Experts of a small language model: width 128, a sigmoid router.
Below are experts of layer 2 (counted from 0) of a mixture-of-experts language model. Rows are named router (the router's row for the expert), up (a neuron's input weights, with its number), down (a neuron's output weights, with its number) and show model dimensions 0-127. Each number is 500 + 50 x the weight over its row's rms, rounded and kept within 0 to 999. Numbers have three digits each.
After each expert's rows: a language model's description of what the expert responds to; "comes before" lists some tokens at least twice as common just after its tokens as in all text. This comes from a sample of Wikipedia text that the model never trained on. Tokens count by the router's weight.

# expert 46
router:474499447477534475342513451588484559499600580492449477475569556521439476486611536427481500500508360561423431512510490461546499550477478515443484555543565478520492416503530483519520529552426477459493440501519522383491468524531504428582459498542527452524454492501443502571402491484518545481566518505528402509476461472538473578514636448447425502478430452498565476500516549512588536503560
up0:523436468575566455543489401537553496520495512469437534504529506581497451481438575425525472528569466440524550429602547514492500516458596521442459424412524473501540507574526507542418444542459507476450524600466544393529598446458516470482577467457463434535449483472425505466467466476521482559473581415455413460597483470512515504563604525507466408523509407512531548503447485517489510448410
down0:449481553475481598504496516540510481469528520496514541486474484547494551493472598582501519526433474607487519493648498418387491582456473499448463517409514539482544494530506529558493414512581433562429620511504400430459518503532558476445433579541530560557501559470523512495557521428513502531521462515491485456568504567563481528373513416467471487480500422575557414533472528562445560531488
Description: Common nouns for roles, bodies and works after the or a, such as president, School, film, series, Department, Actress.
comes before: " of", ",", ".", " and", " in", "'s"

# expert 11
router:510449386474515426443464492582529541557504464541482464485486545431573490469525524560513474474528498552430483427553497504505439552503526544536518542489594533544516409558477554476507492441486475455459583516578555363424497538514584502495437532574461450518392590513519485558480463445532484474537549501325528526467453395512477426518488532502443563555499432525452502537506549514498383544521
up8:498485488463561441485565517433547457467480543498556478586482564462497417449526516564539420523512487389424497519537515473500518534568472561548448496455518513481541572598582485592428369496514497554455543577472532376466537523476613415525540476589401500468447544539521516549476479504568535525557543462505445524471471441472479480555477513550428450478499535470477555484449575465451588594446
down8:477448461542590458469553566428641539484511459576552461605455486488542525501481539535545452618495547462603509531549472543471528508511461502531480466477508582449563438494528428552461372496484479547472525588472554364509475513548516521481516437481482551476540516469459527534477541502486527573552472454423473476473501518456471607556441528481439412497481435457532501386523576528427487581525
Description: Prepositions and particles after verbs or nouns, such as over, up, under, through, off, and there, plus mid-sentence verbs like approved.
comes before: " to", " of", "ing", " with", "ed", " in"

# expert 12
router:541501535473522511539477452578473566484539444478478503502504505494525452473569490396610505446490477469342420544442441448551414520533502475417527494571455568518382465473381514547444489510495481408408560438581534529516440502596515462623493550558512454516429534493482443518527511496431466502473523584496505510499491500523484522542505476591429571580459489418565488505574477461514520463524
up2:442429573537470563538457562478518596591576512592559511520537556448471473520423515453549486476551521523364504560474500471508479528562468434564525405454505523516582498559468481482462502515573442465483516451537576526520515467517537447520523528569479427464596528436490468532541483495468485377521502514536445535516561451465448491460441384483494551438501415620509467472524517495506366579458
down2:484584466509559372491567502453458398453437475470495504518432424499433492530553517564454496420485528483527482441528611574490615572496502572424514503492528557489423488474557575485474502529465522500533477565480406470502526550447493500493498507477518541545476484565546558506483521549484513544473474431519516394448421550524506469514597507532568474556501568382513569512470453524480670423522
Description: Four-digit years in dates, especially 1990s and 2010s-2020s, plus blank cells, pipes and quote marks in wiki tables.
comes before: " |", "–", ")", ",", ".", "),"

# expert 26
router:360536448505499451418448463565535503637472510416448467539518541504531498489524588479600466495503538477412404458593443461546497533500427509539535576564536583491445554463466516475545481489443424483429524549561518508447453499559507497504485594557503470532415585515448430514521504466474504529470581499468508539520503417543434537557570432453468501521524573442587522533500422463517459411531
up0:467494469505527391455447536468637509519552484499511407555600474540500555413534477450470419570561534471578414494463474454446485489499453473527522533580549482465461538507550551525509505485447422538575480378444555490495487413474436514489481525548582524498609494569427485507427513464445534513531561529430492455538502541481589549520583425576533439585527465458590470564483474499453510463519
down0:472498424476595476450435580505538466527494438464523456391525507539499504449508596451489544597493591512522540470535514458486507497417446479491505492554459593507407550562591444506415493581541467479546538494545471476572514437607491491522509525531511438562578532481489513492577483543460558506456481445493447410455447495531585528581610478576555453493567502579440505508562465563404485500429
Description: Closing parentheses after scientific names or glosses, % after census figures, and in, it, quotes and spaces inside tables.
comes before: " |", "\n", " is", " was", " (", " The"

# expert 13
router:465499395538558472432559465570501532471477502457422479489502556450377376484591566442478463454585415465463446375565517484524532548534442505524530555466480522523517509435495528481551566527503417417471539518507504380492476508540529514556440504515413461495475504479526514537500478474434531453515535472483458527507485399545428543573558468532488477546504568523653509547563433473523457465586
up0:529432553571498589463472540545501512492490477465538534477426537530344541482481520526460531518549522532473530521491496488512480418460519442553468506519463414569530519460508508508524555443534480397497436468535456403574357495472483524474365606476555503540558590529570489591514538510512495533477491566446492514438457452531585524452475560517509595502483505559489379555503461530526470418593
down0:439513469517494490499518515492517425489463528550495476519485506449588596459502451484449467530433454463406470581448510480529565607479508511425582458587544537404425512538491467467437383517570529572560608512526637594421551497591486459607493433505475478431466405456461499420579428544501502488474517499478562513494594536467461467525493502548536508502488488442493482451501498501546548495445
Description: Word-final noun suffix pieces such as -ations, -ing, -ers, -age, -s after the, their or his, e.g. qualifications, operations, climbers.
comes before: " of", ",", ".", " and", " in", " to"

# expert 52
router:561484477428481469510523461560511588513517435572525394432511457469325442459602553397495423541549473456510473417466503463496517564453485558424555477552425535531471493495500485527491558480478522476450540459489542498449497566544522431529458587522493447547506451530491461570540523489504444460482497520562505521557470491518399520514588491499479559492397546404619473519514536432596474460574
up0:523480542479562497572538521492476560469582525574370465527507505403483518534549546424443507558490491503541572579444405508513479411507498462484536518479427451555496520512549477514430496370521512515508564473428518502496492395430470496490421569470533584494548597519645545546567532488468412564487566506579444561449483534489531400502528453454571544495515425466467517547491457497518480482437
down0:545546393507445554467528527538450544431451444429533523524528455489553543503524497516488469503488555487580568533482579566506482503476443485412486444531552490465556454621535433514548411592529548557458503477396428441475440506531540550504566405498552441501491461507425497421501580592518507464441533540543539612503512534487509576465444458522482392566423478451466527515534545425560521509589
Description: Country and place names in tables and infoboxes, such as Italy, Belgium, Prussia, United States, York, County, plus name endings like -ton.
comes before: ",", " (", "'s", " States", " City", ";"

# expert 9
router:495536463488496477534530490479513471510524534452511494387500514570429474400485546580552426540479489614441385554570510660512527549497426473549459456485441600533537512531605511416440482465463486380461570444488547418482529496501401419532496489572496507532565553498480352509461524482525442489505515523491485553472471504473487560537483528481453497575530563458531484555513559492532440471516
up7:453499484552450448526543521533443523510540511544536553424448422487400464479524502519562481481438536502494412553485484616461427378508393463434480601445421560476464588480520432465515513534452502502520475526485529575588466485568543535495332571509462535476531457480493489514524504507508406426637462460501492541535559550513463514475526573496477524533538536615487513458527429469466497491547
down7:532510573419578538519455564560430407503564509548471495568578608428548475490416426387488578526492477479471452505538561458476505553513474572609504509455466503502518546463517540561581521471535523461560529514404512385491502476488523448441596508542511505470528583528516530512483452546560544556502464454532520477478484491533443534513512519568531512507464433438560498533452607570563576438380
Description: Pipe separators between cells in tables of numbers, votes and results, plus semicolons, slashes and header rules like |---|---|.
comes before: "\n", " ", " 0", " 1", " 2", " 3"

# expert 49
router:535508491424414480469438437585505578504488422549449468463535479432486435457592542543526428455495456560453444503557427520646402543450463516510523537512517505563430511605420549520453509607456439491452561506573507486433540485488506466504437533550548530570511484507449444524493453473484479491472528590486526548531484511517487539535667519470444526534489430419542486491520430442530596499495
up0:477567549425471526506530445501449480523565488444504510446548504392482494472538542450471492499495471553481519492489420482424456542616470578444528543475488421461503541559374344467468526471553452569451580538540532482539506479497454540445477571601473503548519486409495386481518434485421429537518477506564517494524512460500582522439478492506435525419466551543454506587493523642455467503473
down0:431551420569549534397475560539516429506518376421483509525542445489412474486553470460536500420534527473527565486473466418520470525581419469460527492488553494470447458564430408482584530537533481593441473410488460456512493538564435352492563505577514436558511543508501510456505455469513539570549513504516507487516454514470426446487451515540493384425491502565550456509385527505534540484447
Description: Month names, degree signs, closing parentheses and table-cell entries like Decision, Loss, GK, UTC in infoboxes and sports tables.
comes before: " |", ":", "|", "N", "W", " States"

# expert 47
router:390544498542363499416531506462513465521568517429452506573506546524418538418483522502567466450469545467476531497430497591548505545380564513514502382485461568494494461579453534466430504422524362520505599537475443494534551556506458502507457526583540461539457485487470410515476470422480424505486544421553575517620497499487486586526515524488555519464499542453477471510497415517504505449501
up0:468596581505436452478439460493412462522518558493493568463418556458454553517452635497591506590462532459519461503539560428567456401445508464576482516487566495513515479465551474490551628557448533498529492556495535466547523549475546598505402602512595471509446496483454406503536493518514539457469477482487431589512540501377491565468509469571487509488502452536464460536480529440517553423509
down0:472453431635495478507519450535542504447532566407522534457505542465518398488584504517531466426475570454557495477472431497443589557619528489424452477508473563521462526474484585516509415479526497536476593470490454625502497463478423411431662464509456542477552485538505482439477501499462396532506565508524521413524513471522433484577471520459477470538489500552611512466515483522506502567453
Description: Pipe separators between table cells, especially beside numbers, plus the articles a and an, and colons.
comes before: " ", "\n", " 0", " 1", " 2", " 3"

# expert 45
router:525424446461536461469592463580404594539466563446463478508544601544472475458600499487448539397544470562435460488524481475498473528465459582520494530535470480571496478496546539540547491559473498414516517470496480445489359643499466425480514490559505435542397472552513459518386452496525494527596501456432589494490447493487507514584584526525490521572507608512493462513547534466489505499536
up0:436440455368510548447513554487462510473542564465526501453587541541436544582529441415521449584445509491570453588459502475409513417441462455487545485470517422475624435525508541409485499554533538496425494473475507511511496562421582506526506431454509453502489444547509402542528469522509458468590452561553429534520470508491506473568532457400465565466495543516405571542486561471423481526446
down0:573549544515466539387450441528548533495427527536486485522477490463536416406535504431432415482540549451601512486532534524466538454470516583510532454528569605447485533468561504546533500460461487531585506449473471542520483476507441489541526575377529517528617509470556476565531502475638579485616391459522495463508515521445473529457469436502506489529520465410587433465472527461535589522502
Description: Common nouns after the, a or his, especially time words like years, season, decades, plus addition, side, knowledge.
comes before: " of", ",", ".", " in", " to", " and"

# expert 29
router:512522529452535457473499448513462543497511416423455475494539540553486461436574531542618488417599507497468490590498465462510508504557483556524591506516499659479508507487445525624417543446469560566449529502589476500429363563512508534582463538481539376490527502525511445539371473506519495504474518511464480505517448505521457481536494413576422524489501517532511431552547514425473574501462
up3:471593524505552399468525445503527505473531476418450555464521479559481549584461425462535553473521510402453428566468509534476370565405525543503512579474508490505506482545552469532535513584455510537613470441477506492477439461433473536436565438417500488512485554538413491574531434440519491561633424424487532585520482477507453525574472474495465504461444481559563412468485477447504478570566
down3:463574466503479480501553516587450580518366539443516499483552519458448632484511545450467468470530472572412496509440519519563423498507538530473464529538527499464472446581488577482486584583485475387518489508499488515514509539448492517486591469540529631481561511553347447428550553504477521477521434469492432485450439508476547524560550553416528489565434497462492484399426432455528497545503
Description: Numerals and number words in counts, dates and table cells, such as 2, 10, one, first, fifty, thousand.
comes before: " |", ".", "–", " of", "th", " years"

# expert 8
router:530561490490491518434385496485416460494464490505483469519497479537455481395484472550613400441504545555458507521506507543482548584405467512507489495438427496586533590583511526476443514442431482493487565527500481479502547476472398454579473496608446522556540609487423471520465484451514482531459508632528522586520467511512520547565547605450476575523507500407535469537598459466520464431544
up7:406435624454426486475453553516543575470511522524536503445567445519485471471504467405444438450565484432463421535550489543567497515392497555487472449526387484580438577562562511456474441495474513461505578527483497519507475433404470521551447490446472560476601547608550452491470534471514512528430486604514503452453525480485564497533604455593515509464474509496434486519539489450468527430418
down7:554561485577534533466489490559468400453512551467577500512489562532555534483499533561519507470415488515569605543497562465463558521580586337518497615515473533421571425509483449525440469434504593488479458434514432549505593559516468516465479473464533437471484438455515552516528369542492471523520427477519557508521517522521552611444473530456492427500455504513477512445443543539492567546580
Description: Pipe characters separating cells in wiki tables of sports results, elections and rosters, plus semicolons and |---| header rule rows.
comes before: " ", "\n", " 1", " 0", " 2", " 3"

# expert 35
router:375453487506525440460471519654443553517555520509488431518502539471398415508629575485499496433500488526466461485534523518573446619551522547454492481523491553507506490514540529578524514445432457495452540508592517328445482561502465441460476522498406458517532460496495482510468504423514560506534546478481434497428482450572497491503521491526461489599467499498608523594503414507558493511529
up0:502506499547526419503485427517506477466512491400491480565470546490499497599465614499420514513502500576509468541557481450528472506505401594497503469443461424580528508506416442485516517435464486555473461473554500413566527418452484538507438447481433399432547514350524524522404530542511468441521589467526526551524507425538496528559522439576417421511580559509549488540433505481591545548532
down0:503584397496503541529561483443514555579538537546472505431516478504507455444465441477555510542473436467513470515492459514477554487441465440478390608579467533470496576467591433593499513475445529499558386464472531489486540456511523475453635497596514515517428555557447449540543526474488565452547426501549560446526561548536503531529551558528529506425413501561547498395485589450478482494600
Description: Head nouns after the or a, such as heat, music, species, stadium, and modal verbs such as can, would, will, may.
comes before: " of", ".", ",", " in", " and", " to"

# expert 62
router:510388480507425470515628491499510476600525508507464545629449472572512575547467498409537495482524508624529561515444492601488544474558478542473506455462454465488444612412429458463530481548431570494537514408516438465516521484440564480642528539461518474468474576460524557474566522485593503532549521471499396497451516461503481511488481515547519561551500572494470439463484420493480514435496
up0:606460542452568537499534498452522394524587503483535466449538530513449447478412596469493474542513517529462531530474448520489411476549447454491422432504466535411432467561490426480473530423466443429543521462474481482565483508485540458566500550544511468509590479466568549514489471481389540471506534475446494477394606431529569612539456425470542469516489394470500430450557525484575554479594
down0:439510507585397440514480558538488636504378529514494493536462522483554503431535386493485481496473477479461466403616487563552560485449515530534604584535475472482491501496475581531545579536496566530468522548564478496492456493462459491515536462436453583515395417477498495444516548500525486531538480561459488512515475559479427335456464512502500445450581536535445546544521435443457427467485
Description: Prepositions and and following verbs, participles or nouns, introducing the next phrase: led by, directed by, return to, Society of.
comes before: " the", " a", " his", " be", " its", " their"

# expert 27
router:537531427474458452476410495529484524523429412512432474456544575614435415513530563438506439492588516532434515484543480556481491558478444493562505489452563506621484572504564609501409567519458509490461599477580538438510526573518389457519536522552520484515458607517473478504472474468417389496576524466468515515471479423525441417515504470520438531496505435544490462557525543429541549536513
up8:457538524546502490435540486503600507473468528483495522482444511477492568556571569474516430553556529486498514549489590485509502564435497447455501426403432571584414460421456429449423541413532544496483510574435440382505427499459474588484474468572465515513495549537470503484448526522519571442552536496555499558430532430611485380472481438463520450516395467497537497459578480522483600471481
down8:556465546573476480550492574448514645499569458478578483474438522513537459565514499497451446521570494544444632581531527508381466501471535499583515444499444523437481578590491530488495474442489599465402494433557471453463481579564494456451528479520517500509496526470456573465465512467591463503484534479446565457487546509598480472418374441465443547516507468437520395516516550508467504459537
Description: Pipes opening a new table row after a line break, plus function words like as, from, between, especially as in known as.
comes before: " the", " a", " well", " an", " \"", " it"

# expert 32
router:527528552440539493571501492431508540516445513428526506433524556527483485521536537491507489450540484500455477505493467477495402476520449502360494554412557501494521482587499550512533554548422492520510534549485547502480488481482404424477480558553451455521496690577464494499423528390434543480508559536420386512576454364505522463577496471586494515484519539402503501501490471497603488546458
up0:575485490415538460520452521479464443501435471429488552435545465462451514570517517536580528482482402525497452517450433531458466401475513576520448548512482516454514568626466555540563523490483500494530574620596508456517518538473426489483458481485506492484419463466452449596546518562599399483451503484418540495579557467483444537522490474571503409382437512574513487525445559520472477521403
down0:478421590567537499489464540571461527515522440498522529550476514441515499453524531524438521470413500530487539461552400431561488515478483552484441527536379464527503502398396500491559490607463508380490418545453452486587429551564496543510521499528459469460521462487470612532509573547583480459505502436460508486445548532510471506475494562522546522469622579524556523577567443529465405401505
Description: Commas after introductory phrases or place names, and words opening subordinate clauses, such as that, which, when, who, after.
comes before: " the", " he", " and", " a", " it", " they"

# expert 1
router:452436479482382486456567473481453527519519509398451479500538491487480468501542551372573508454503447500500426515508519453588505487564525645539479537471596457499500520446462550471581592439485506473437457563554528509448446557510481444486464486521518498507450525492450392512404539545563547447628554593421589570512470466533462428544490443520519480479414531540487498524507504444473455539573
up0:619422508593450424529489521481437501531363477459561518451543469499545500458500565510466640582537526507483488596488533534460463643484486492500570470557505537511552465482473493454518517508468509510527353469449462479449471487439445440490522548547470489441459506445493416547403521532471569490457446550526532471598465506558488454500558475432597475438499545532557458548499506444448461447460
down0:496614527484462514548530494539417498489565494507552530554483534479578528460479419530489479473449527464504462471544497530528521394486485521484467501395444530516497527490486431493402465481547477563525630576422483566438528483529609435476446475438558477518554494544499465479549422518512531674486549518553433448428535448442439553488439508472473452442474548504509568514494565626399551507501
Description: Line-break tokens after sentences, headings and table rows, plus heading markers like ==, ===, and table-cell = signs.
comes before: "|", "-", "\n", "==", "The", "==="

# expert 57
router:350395482494548463461584459472500437524472566508504455535547538443549487465490524466560443501556493475508507469424473465573463475429578439357584528483506477511455513515602588463395564536488584510479535413481580471463483474563521525518515485484514457537520499500404487498583455545464537381541467506516454488546453492533540457486581570484517578498467485581514463498566551495564499434425
up2:418478558564438484492550509611409388444538502521504445470499498374503499550523537473537530531504477447487461563530455563585559472468462445528484554517529477380468511526498494447414562451585344554534573501562488544540436444500458492505471555528474466477535436552439476539503434524450563503547495544526503500469470474523528486463405477583506534579529537590427478538490524584450470503407
down2:594484455426584513504486522403515644516449421505507538525525435535538427532501416601390438527485540562503573494508565512435474572538500493455580529544477558608535497454505525569469482565430550466530466487430555470473545509490481534463506487388477569513496518417558531569464544464559406497495443457490467503492485516464493565485548514375442407505571573485518545499466447484488525492515
Description: Hyphens joining compounds, periods ending sentences or abbreviations, and list dashes at line starts, such as follow-up, Pac-12, exile.
comes before: "\n", " The", " In", " He", " It", "0"

# expert 33
router:458486553508564469503489445520463493487508440489467497466488500483517456516608486415657508411537505419440428494463442473511468487559440539457541460584453515499442545490464487566470531528537543408398527494583554493514496481602522493555505565551548395528383519476451438508467524483490438517433500619556566539456491513487533468536489439633432536571515570478544434491555474495456560475525
up3:534540589476509505524562508482491487499420456526544413546507580544510433553581503487533567532492457503500500473686450444460483507485527458425507512498434451538535454500504523511511556437484588550447469544563578571542529588443538542524445510566552559430464536521441402433459555532399533418450452456531471496505397591518477461411491481493453507549542546500437446450508558417485524511457
down3:479573568543383484510488453578461537528420578522522467539485466555469523496459554471524532515472517470502517566584465550497568549463489415466477515527475463399559434488541468438489493510473541458475495525474578528428519528457629527437530402471553515457451489493544432461560487496473425604482443520424499413451476471515545522466574465601404492584496421537474555476487393629487492479504
Description: Digit pieces inside years, scores, vote counts and table figures, such as 18-25, 2024–25, 13,000, 2:00.97.
comes before: " |", ".", ")", "–", ",", "%"

# expert 22
router:440472495484419476440463487565463437530507432524490398529547523466333519510572539566519529531619401477461483519560449510549473468498437550465556500519534476502418459579505509487585523531547445489432531566504519511475450533530498503504438537518503540575514530508484471522483465479433490484462539598402500537519469463528461537524583600483413498540480504372556452555572410451466595571487
up0:429431503518605406472594470507475449527450394529444377508494481541495521436511474533486524470513487431466559486522448571519528520469512506553553556622508498490520544435486496553577473486486531451528489582508458444450567556522510546422494463506444514404508496562498493497374530499447402556528521498449370568536527545434406462487568504469486432520523531517531496554457461561565412565458
down0:515442456561434410462525456516550511521514559463472366527531570496557460466563469509468605478447522425517562522525459463439441508485570520532485513492546461441520492483509541451558504536529511519479555550491465472480480577485513521481508414494518582481452413504506441421452393512476449500486457496513505634502467566458386498448591494462411469589496520495409407485516503579477460493345
Description: Field labels, headings and list markers in infoboxes and tables, such as Website, Background, Total, Location, history, plus pipes and equals signs.
comes before: ":", " |", " of", "==", " ==", " by"

# expert 4
router:445453441470479490521490494603471442515458448530499496532492516436429428530468565442510445534516485517471452488593459485454522527602453483532553521435456582521402556422438528437539511459466372435483497457548553508466482487642505522546409454513451430488471532528556458572462464498409493481557543517520565501482457439531503525620586545546505528516509494510642503482519485471562486434598
up0:551467609388497495563562470433564515574480515555488539403551475398566498439591557480477535531523465506472467479503543560442496536484440524434575520587523423556468499473450548498596490473508517481444409504569405502508520536542454561566445435560567539606465527478537439546465550476498501451514555558588545481491531548542475515481434464488480426522564506464433436525570450495488430408487
down0:454448538482493486422564537522468527473517483537495514453469593413553461432544551484453548497577474460459480440459476508512472456533465530427525443569596470511545455443459586472484647499464412473456433482511438417451457545570453529606530446461496474564464543468589506571560494555473608499508434457573499482485461491504524476559590501587530473496473522552423456495521541570452477423395
Description: Word-final suffixes like -s, -es, -ers, -ed, -ians, plus lone spaces in election and sports tables, e.g. comedians, prospered.
comes before: " |", " are", "\"", " were", " from", "ide"

# expert 55
router:533442500475463481459614488629446583490546456475470482482585526455464477493534533473499512550586496493467417476582418485508477524401419572491522475491506510529482537514469509477477525450474415489453578499522526533435406513549503502507481501528469545523487508508474446536530462443420375570499511566446537499423463483537497506502559624571497602544529530366443444471623410521463497466446
up3:570437498498479391493472560471545556439565560516410539532557500499525426494542490480604570476430599535501512480529498472509485533490584496472414575489465378548463597516453498531576543503524478554509440515497549594545604533592472467542483447593495552533524586405438440495460578463463534475472490497438523509526500515463513599488482535473588500482440496481493436563445508463474486409423
down3:534520496481446564531489510375520459422538483512506558526536524504458538542605371446510524426459439419477442600404486424491486498562563502491435497516476525538437432462444510501445558539532579553524516442404551522473553488506499474534370420578439504600532546442437413511460446498465558448446553512448556493466521469508451525498503434454518502463501551534451596479480573462453460460508
Description: Single digits and small numbers in tables and statistics, plus not in terse infobox notes and place in medal rankings.
comes before: " |", ":", "–", ".", ";", ")"

# expert 31
router:524397555451516514480488457500478545490547424445472489492538568479497487410582553461586461490550452533497453462428450466522448561515387531413528441515621579518485486532461521531463538526431423410439516478595513433458514574552413457500450569613524485495420485527493420554468393484473510480548561466481490553516447479597524446529495462568442510559461459509511430527519460481511522576567
up0:540484493530588508496500428519435624550540516402452481457473504559489498416492465467529426436544548400504422489559552570487401455437489444552530516543425579492480540460483636522575466527449451471606495534515529535560565476464457512494489551570550433472489547527532562435532433530445496443518506504446404506456584429517542567527568489547507517575544444528421513523512540586480525504475
down0:485517496371482432487462470532521432527403549505517499503542549505444516601408478436463470572483468466482522496399549519493491556478525555553551568455544426434449513500479422457497379548461579543542476490472511529492464508524532520509535489461457526580550454397500502503548693570561559496524424542539471485479452501397442416518438580520476458435496496459421485520446510480470468497520
Description: Opening parentheses and quotes, degree-minute marks, and numbers in tables, coordinates and ISBNs, e.g. 978 after ISBN, 13, ′.
comes before: " |", "2", "–", "N", "born", "1"

# expert 0
router:531475426510473447453521456506382520485517507457508477551540556384498478513559494482505514511608496464435421525634488548550439549558540521471529574545543559530501557531508530528492478531429411437442496513494578498405524513610406413540421484511434449500529491545458478526543413498581485532483508421387407559528506509541448500466534506577530549535537460446528486565513415446567544516487
up0:447499486576493551437470466529428479489490483547560574524481470469478472513473509438511511502555544539492403475530532524531534404473549527512465537526483487522451619573438538493483477446514404457485514399514533498590433510656517499522452539519545506515595557535484537503375514448542434524475458612504457534427556487526456503338497552464533520466506459498412419559563564479447481444460
down0:484452580490407589512445593501467457499499544535517458553462476479429546503518558593558481524596542577549455534516507513564484551509555515444559478549589490561425462557557544576529563536510505560473446493431447482508493595374452466519554525539500575507516446569548423472452437542516462507437534569453499572541530525461488485505485382493553387583537480493424567528439469475488483559511
Description: Past verbs and participles after was, he, to, such as released, made, won, done, plus opening parentheses, quote marks and dashes.
comes before: " by", " in", " to", " on", " for", " as"

# expert 44
router:515462519445475477489480460579451574520542492475444495551501532482489418490552529448574488455550459503388433482477447458592382556525480533448518480556482553575425476505412548522486537508478485427419570473555557498466442539577534448621480555564490460554473523497439431566490501487427478493542563525449487551514469482542453495559565526570418573567447437406543446541545407430535546530547
up3:422490592473523498485552517493509564508583523485460505596403461480467533589429526475430487516432471525522481487464419550483552574504498566565526584583443597533438478503542470478500532486486454539442450401515381491460560502464449465566470557548473483490445459579506490473506576466533507498545461491499548459515523548432542516536569519388499510570522529524397497378506472432480572402593
down3:467538499476451491502473446567489444504522481511530455579481536418424494472486558500512463559557514485418615448557536473535435494560489462501519429559429415473482478527494427523576483504481544436482572542624575512625464439475605539473559519450516520516563524406541456420423450492449498486532512442531539528481433544498479473517491404604511453510478451480473428542484553525380499611472
Description: Four-digit years after in, from or months, like 2015, 2021, 1936, other numbers in tables, and some the after prepositions.
comes before: " |", "–", ")", ",", ".", ";"

# expert 20
router:518562524490394499519381438456434468590543491535439424574491481469497431504516495539551408406532529510438489500507454404493549532447480580488553561432442461573545612525437515485477518417460543519517549522530503424476520523477414495563497569548396510552467617488403509531467468468496476527494561543464587548501463443582484543531576515436523570519457479461480458509508450445555556487546
up8:562463585439553425499594476492427508512451504549589449464541503539485487483476511541534433509476557470446466493426543521429433402526507442517574498520494502524567448434562535539528542538487522617470437515529449396520511477441493510449581520522502483480526424485544522495548410399466434494469422491403494581551619457537448491532566505482484445602507578497531530517550425426524430507424
down8:506488501450450469555515423536442490504552456519562573572585497477532515437493471514483498499486457516538445477386461538526565443393553548493519485471523540520519535440497539461480404562511593481464437382496606435420476484479525458522570421501461463479539449402545565516573511412539533539526476495434478639492492466450562483507516535486468537452591453575541459462498416384485514497569
Description: Prepositions opening place or time phrases (in, at, from, between, during), sentence-initial In, and pipes starting a new table row.
comes before: " the", " ", " Total", " a", " /", " 5"

# expert 54
router:370384526488575475479460496518538472472422519409502470541546578473530477391519521503493455535495449426471513496407467526539523527456535474359601489470586527509456581585523559543484515507516505521491455543500573442438533482516413441505483540492569506535401433590492459514575363524478523438565520495474492469491478450552523485494540490540449562583476389500518486503552540485531510428529
up7:525596511536483485445619446464537618529565453543405480522476448569475562430510487457413492514580471485481563520498493431499505556479553489471491462456478473512555452587441521507462533545477522463526539458584474495405585557558442387471560523518546444520407499500485488444480456553409496452549495498523542462396586497557550510464450519391531503501502378486518515451510570484555552432548
down7:469421458497559572628449547514510498455555521487442559533509460484555409446496607508565579567480447492508475517601469507516491509546376442499460487441560484544449469409496513463517513469474515457434477491504495422520528589507512480515552473481480531582446504569427527393565475576548412553590583464508509504511571464526493515551507452520487517464590443482524403496557571573497580573497
Description: Periods ending sentences, closing quotes and parentheses, line breaks, heading ==, plus opening quote marks and dollar signs before values.
comes before: "\n", " The", " In", " He", " It", " She"

# expert 7
router:469490475478433428541499446545491550472507492452501493527590522444486419537494530502493447406597488507482469503570504511567430549501493504536493532523570509470522624511537537467549495405447520488475516524532521435464435508531500461610444562560436384545488524564512497588522536532486468448459502447413445519551487456516428466472484553579423510674474417394563456529556486435472427509537
up2:419535439492448478530415509481553551422484469501421438529482450529455522486571446544466489479450491465530503504471575504605443547490531539547402538544566480567482609586528505646507501489472523504428483512562447494472446504463458444456436492568487506428502558583556453518512519557534492572408496514504469491582461523511522458397478451481460557580563476426646535485511456456429471439529
down2:477452519571500511519561498432447532555565477412406402411489500511502533453531416536476513512507605553497398407626522556545401519527488508583504507517427573483487444432553472469561486477477501553495504384414541546554557476445468541551493593423519497491487495490563486435451536506497514467443454472461483462484600495490464418425491421465467468516486504481598577473494489522498474526408
Description: Past participles and verb endings (-ed, -ated, -ized) and particles like over, up, out, usually after was, to or and, e.g. released, made, used.
comes before: " to", " by", " in", " the", " on", " with"

# expert 38
router:510505471390408442444401475457483527498505506527456454530556494457451451505492498363505478514572415455476426496527530529493498529542510465528517587519541531585523480500434535592475612471448507478518508586545599498499355510561461493485497622537446527541468546494473452508536524441528429468524516554319483543540502484505478419516549565537469453505468512398464488543494546482530503503467
up2:409511408480522499433468528465470465568527489570456523441505486538438417569558441550561594553522480517482485518495534509516581529539441524472485545580505566451504506555429443524550493464545539492568515569540547424485487515457391458545466417460496504527400472563540502556476594401442456612565512497420560535506518479489627424432516506530491518456464544436535511421558548535550440553488
down2:467517492534538444482496482544541644447571466457532462532495552413580542470530603496537447486492507537487500501532517402500500405470442420528495524440520471470412483484449469552564474516477522509482544487441495507501470478504572483603559457639497488423565495505528430495533428559544461457560520604537507537440542433547534500529546604495557386563507437605517581490489572424491529499492
Description: Commas in place names and dates such as Barnes, London, plus as in known as, and verbs like called, became, won, including.
comes before: " the", " a", " and", " he", " an", " which"